config = dict(
    num_hidden_layers=11,
    experts_per_token=6,
    d_shared_expert=0,
    router_score='softmax',
    vocab_size=4096,
    norm='rmsnorm',
    rope_theta=10000.0,
    attn_scale=0.177,
    parallel_block=False,
    init_std_qkv=0.0352,
    init_std_down=0.00531,
    optimizer='muon_variant',
    beta1=0.9,
    max_grad_norm=1.0,
    train_tokens=412400000,
)
Below are experts of layer 4 (counted from 0) of a mixture-of-experts language model. Rows are named router (the router's row for the expert) and show model dimensions 0-127. Each number is 200 + 30 x the weight over its row's rms, rounded and kept within 0 to 999.
After each expert's rows: "mostly gets" lists some tokens that are sent to it at least half of the time; "comes before" lists some tokens at least twice as common just after its tokens as in all text. This comes from a sample of Wikipedia text that the model never trained on. Tokens count by the router's weight.

# expert 12
router,159,189,201,114,206,201,214,212,186,232,207,185,217,188,212,225,273,205,163,182,182,213,211,194,181,190,176,198,239,246,188,219,292,208,219,194,174,190,189,220,178,190,240,201,217,167,206,231,154,219,215,176,217,246,183,204,232,160,221,190,227,176,153,268,238,203,234,195,192,213,232,243,183,213,168,203,182,186,170,176,204,147,231,173,233,208,183,183,190,171,163,222,214,171,208,162,250,243,196,242,205,227,242,201,231,182,208,147,165,213,161,251,225,180,235,188,220,189,299,187,184,193,187,213,184,189,249,152
mostly gets: "ists", " they", " members", "ards", "ments", "ators"
comes before: ",", ".", " of", " in", " and", " to"

# expert 25
router,156,183,240,133,230,220,231,216,127,188,197,169,220,197,203,240,245,229,180,149,163,187,214,189,175,192,186,206,227,241,183,217,230,225,161,183,180,209,220,218,134,188,179,217,187,168,243,206,155,214,166,201,184,188,205,200,231,155,210,209,233,154,151,278,272,205,245,149,144,193,173,207,238,194,198,234,199,194,207,172,209,170,190,209,215,195,192,177,213,214,217,223,232,206,160,146,178,238,221,236,200,196,218,185,215,211,142,120,184,208,188,186,213,196,258,175,191,159,210,164,207,193,186,194,184,183,262,207
mostly gets: " medal", " short", " back", "arter", " end", " round"
comes before: ",", " of", ".", " to", " in", " and"

# expert 8
router,181,159,232,187,184,200,210,160,180,240,178,184,267,209,224,284,250,247,152,189,174,173,222,173,185,202,155,175,204,230,210,251,206,207,148,166,238,143,213,241,148,204,244,212,235,195,226,214,203,197,156,168,244,201,168,236,219,237,239,213,252,185,208,221,248,249,231,186,200,220,211,202,159,230,237,202,195,211,189,187,144,216,254,170,189,237,224,147,252,206,212,227,225,187,207,203,212,215,237,232,223,246,199,184,226,189,173,169,201,230,187,248,255,174,206,179,220,201,234,222,184,225,214,207,198,174,214,181
mostly gets: ",", "),", " which", " and", " that", ");"
comes before: " ", " and", " the", " he", " which", " but"

# expert 47
router,164,206,201,207,213,201,262,191,222,241,150,207,245,179,198,251,253,200,162,226,217,130,197,204,237,220,200,204,239,218,269,223,206,153,192,161,191,178,222,205,173,191,206,194,235,171,211,239,213,187,192,164,189,235,188,248,225,227,218,259,230,148,143,202,226,209,232,188,182,183,235,186,140,229,187,154,215,238,184,184,178,203,211,164,241,242,189,228,206,184,211,214,200,196,172,195,221,203,216,261,177,203,232,144,195,178,158,211,199,247,162,235,196,168,244,171,256,198,205,248,152,219,208,189,195,132,206,195
mostly gets: " bl", " sl", " bre", " str", " w", " pol"
comes before: "9", "0", "8", "4", "5", "3"

# expert 49
router,181,180,202,200,183,219,214,206,186,267,160,158,258,194,238,239,200,223,150,202,197,211,203,174,153,205,156,168,197,252,215,254,217,205,158,163,202,185,224,216,157,183,236,154,289,183,219,254,190,222,147,191,219,211,161,216,247,209,220,234,234,197,173,236,240,197,209,189,168,199,221,206,188,204,214,225,200,198,185,206,175,184,242,190,204,245,239,161,190,177,195,200,236,183,175,195,208,234,240,250,236,233,206,172,205,199,198,193,177,283,171,247,263,165,232,164,208,210,214,241,180,252,204,206,160,200,233,176
mostly gets: " |", ";", "|", ");", " —;", "|---|---|---|"
comes before: " ", "\n", " —", " +", " −", " A"

# expert 63
router,148,141,211,165,174,209,187,226,154,275,186,137,228,194,217,245,239,222,170,202,205,200,207,151,186,165,157,185,217,243,220,201,195,209,181,167,224,184,222,254,159,159,226,156,213,222,195,204,204,220,172,177,239,228,173,216,232,209,173,193,212,196,168,209,215,267,220,177,177,192,196,206,200,232,214,219,204,195,182,193,158,194,274,169,218,206,228,195,219,223,177,203,199,166,159,208,198,214,217,215,218,218,229,193,235,196,214,206,201,265,165,254,276,149,218,202,217,179,239,283,188,244,204,148,187,175,233,181
mostly gets: " to", " for", " on", " from", " with", " in"
comes before: " the", " a", " ", " his", " an", " be"

# expert 51
router,179,147,177,224,227,215,249,200,179,211,180,221,197,204,221,245,265,184,183,204,193,168,210,143,204,229,169,178,245,215,177,204,231,198,188,160,183,128,266,234,168,154,207,163,195,193,214,213,201,198,143,177,198,209,127,238,229,180,244,229,239,170,183,218,189,223,224,185,185,194,203,176,194,172,175,209,222,230,206,193,215,157,261,110,215,153,198,195,206,201,212,197,238,179,177,176,195,182,209,231,224,235,225,169,171,177,184,193,211,210,185,243,188,152,244,193,267,154,207,178,168,221,175,156,221,188,240,160
mostly gets: " appro", " Pri", " rece", "fess", " Don", " Tim"
comes before: "1", "2", "0", "9", "x", "ent"

# expert 17
router,180,153,219,191,227,235,231,228,196,227,148,189,264,215,245,237,182,203,148,203,209,202,229,190,186,202,195,212,252,230,245,227,199,180,153,199,226,160,231,222,170,199,211,195,215,154,188,239,211,227,180,163,219,209,202,206,214,203,235,236,244,141,184,215,200,214,239,185,165,168,173,173,177,255,193,161,239,213,165,174,136,190,256,210,261,176,226,228,249,164,208,215,191,219,193,183,248,221,241,269,261,189,209,163,204,183,214,197,235,199,169,206,216,173,202,192,265,180,223,242,160,212,192,159,155,193,205,188
mostly gets: "\n", "==", " ==", "\".", ".\"", "==="
comes before: "-", "\n", "==", "|", "=", "==="

# expert 19
router,203,177,227,169,192,233,260,197,158,235,178,190,224,207,202,217,209,204,145,156,194,175,209,165,195,192,181,169,206,250,221,266,226,199,177,178,178,165,250,223,172,119,218,171,222,220,260,249,221,234,158,138,254,202,182,251,207,221,193,231,202,144,153,209,207,256,220,162,158,195,225,197,159,225,194,214,210,221,184,170,165,180,233,199,217,213,232,155,234,163,183,227,221,195,180,162,214,251,204,204,207,205,217,176,215,153,196,187,218,209,171,236,212,148,242,198,251,171,220,228,171,202,212,173,190,162,233,186
mostly gets: " two", " three", " four", " several", " five", " six"
comes before: "0", "9", " |", "8", "5", "6"

# expert 30
router,202,158,210,205,225,222,221,169,199,244,178,196,216,243,187,181,229,216,197,188,240,221,229,185,245,182,162,224,241,223,224,258,209,200,183,195,194,140,252,229,160,194,208,200,245,244,203,197,209,270,216,134,237,275,200,242,224,253,205,207,204,179,222,224,251,224,215,190,148,202,199,178,184,188,191,223,222,195,159,134,179,190,204,167,208,215,218,148,226,157,173,204,198,185,195,183,209,204,184,234,224,239,217,171,229,124,208,199,202,196,186,190,238,209,182,153,230,168,222,249,200,267,169,213,139,172,218,187
mostly gets: " January", "′", " June", "″", " March", " October"
comes before: "|", "s", "\n", "-", "N", "W"

# expert 54
router,162,169,199,174,189,212,234,199,159,203,173,153,216,181,215,229,240,216,160,213,202,218,251,196,167,169,160,190,185,241,218,197,189,180,199,187,196,187,221,208,153,133,229,191,227,216,196,222,214,189,191,160,218,229,172,235,204,238,189,225,221,191,203,194,194,275,212,152,177,178,198,148,189,205,219,228,226,226,185,175,102,208,186,179,216,217,265,202,221,200,185,212,209,191,167,193,229,207,216,272,204,167,230,151,257,173,193,213,238,254,121,242,235,138,209,172,231,174,231,237,193,249,185,185,184,187,205,205
mostly gets: " to", " of", " in", " on", " at", " from"
comes before: " the", " a", " his", " be", " an", " their"

# expert 22
router,191,198,211,174,226,200,228,195,198,227,156,163,215,160,196,287,236,205,142,204,186,221,212,181,163,185,164,196,202,231,222,240,179,216,183,136,212,154,197,221,220,184,214,174,257,216,212,216,212,189,128,188,226,216,186,248,304,162,200,227,223,164,172,243,220,213,218,166,214,190,234,191,194,217,188,210,259,211,199,170,152,216,219,180,194,253,223,147,244,213,185,235,239,185,185,180,217,247,219,212,254,214,211,153,198,200,177,171,213,242,135,246,229,206,207,199,261,187,206,208,202,203,187,199,190,208,213,185
mostly gets: " The", "The", " Den", " Sam", "×", " Miss"
comes before: " ", " \"", " N", " T", " first", " D"

# expert 13
router,180,125,219,190,223,201,242,143,167,199,206,165,229,190,199,212,247,235,167,218,209,157,204,194,209,195,194,166,220,197,232,251,255,201,192,182,167,195,202,247,170,184,184,139,205,169,262,212,198,247,167,155,263,253,134,241,186,215,242,204,209,208,195,275,203,209,225,209,185,235,171,184,204,192,196,214,190,227,165,148,194,182,248,152,219,225,206,195,181,212,245,193,241,210,206,182,253,189,241,227,229,200,193,202,193,186,189,144,216,210,197,198,201,187,224,188,246,201,224,186,129,183,222,191,187,193,262,161
mostly gets: "ic", "oc", "ec", "uc", " new", "ific"
comes before: "1", "2", "ed", "3", "4", "6"

# expert 57
router,165,214,257,118,235,227,190,206,162,241,195,142,219,206,207,254,210,205,186,143,187,186,234,169,200,168,175,179,208,203,267,197,247,189,200,171,186,194,210,222,141,210,228,178,221,180,256,211,147,247,186,206,213,185,189,197,188,197,192,188,194,216,213,245,257,186,185,171,154,179,182,201,189,221,231,178,175,213,195,160,157,181,252,201,202,201,245,186,210,167,207,225,221,174,169,187,234,227,253,240,246,181,224,202,237,220,156,118,167,253,208,196,214,191,206,197,209,216,225,184,180,182,195,156,173,186,274,207
mostly gets: " work", " used", " released", " company", " design", " use"
comes before: " in", ",", " of", ".", " and", " to"

# expert 53
router,144,162,191,169,199,233,231,186,173,233,187,159,259,174,211,236,209,264,156,221,226,198,236,162,155,209,178,189,198,250,202,202,214,183,156,164,203,202,200,262,157,164,187,139,226,208,209,202,246,207,178,179,207,221,185,215,208,238,184,199,234,179,180,220,201,278,235,185,168,180,177,154,189,224,212,242,206,207,174,163,131,178,217,211,211,231,255,168,211,198,195,217,237,158,187,194,190,252,200,245,218,171,218,176,238,147,193,209,207,251,151,234,243,178,238,172,213,169,208,215,173,237,215,172,194,164,221,208
mostly gets: " in", " on", " at", " from", " for", " with"
comes before: " the", " ", " a", " his", " their", " an"

# expert 62
router,182,200,208,126,193,249,214,210,130,209,144,150,223,178,221,279,178,233,173,189,179,210,214,143,236,189,171,181,184,205,223,214,176,224,197,175,209,170,218,245,164,177,205,181,249,185,252,191,203,239,171,150,199,197,182,229,212,195,185,215,210,179,193,212,228,230,253,150,180,244,227,220,174,247,194,223,211,182,182,163,179,197,228,166,203,230,250,166,201,205,190,240,215,191,168,156,234,231,227,243,208,232,222,167,223,152,206,141,207,211,178,219,223,167,239,208,267,176,233,195,201,233,176,180,180,235,236,170
mostly gets: " States", "0", " American", " Australia", " film", " England"
comes before: "0", " |", "1", "–", ",", "2"

# expert 38
router,187,191,223,128,191,246,222,161,183,209,186,137,252,195,189,272,244,205,175,187,184,167,220,172,206,140,191,196,216,280,197,230,247,207,144,194,196,163,196,209,174,195,222,224,254,172,228,237,188,208,199,188,222,193,197,199,250,205,180,200,218,174,199,201,239,195,232,177,158,191,216,220,141,206,201,209,178,178,172,156,133,195,240,188,223,172,236,144,246,187,229,222,232,168,148,172,211,229,203,238,252,230,195,187,215,205,190,150,224,259,184,238,206,171,217,201,205,190,213,203,204,234,205,191,191,198,228,138
mostly gets: "\"", ").", " film", "\",", "\".", ".\""
comes before: "\n", " The", " In", " He", " It", " This"

# expert 4
router,154,190,253,177,207,226,201,238,146,201,156,149,253,219,218,232,185,203,176,178,187,210,246,204,171,188,188,179,167,229,201,236,203,211,155,193,199,154,201,254,129,189,255,227,243,182,224,208,196,241,163,175,182,196,236,232,205,222,219,264,184,186,151,212,231,261,224,140,175,192,180,196,182,215,213,215,193,206,194,174,148,208,177,207,226,220,222,173,237,155,204,248,203,197,199,142,221,223,237,294,255,204,222,202,204,206,199,175,173,194,202,201,206,200,217,179,195,163,261,165,213,213,182,167,171,204,221,164
mostly gets: "\n", " first", " years", " most", " third", " last"
comes before: "-", "|", "\n", "==", "The", "==="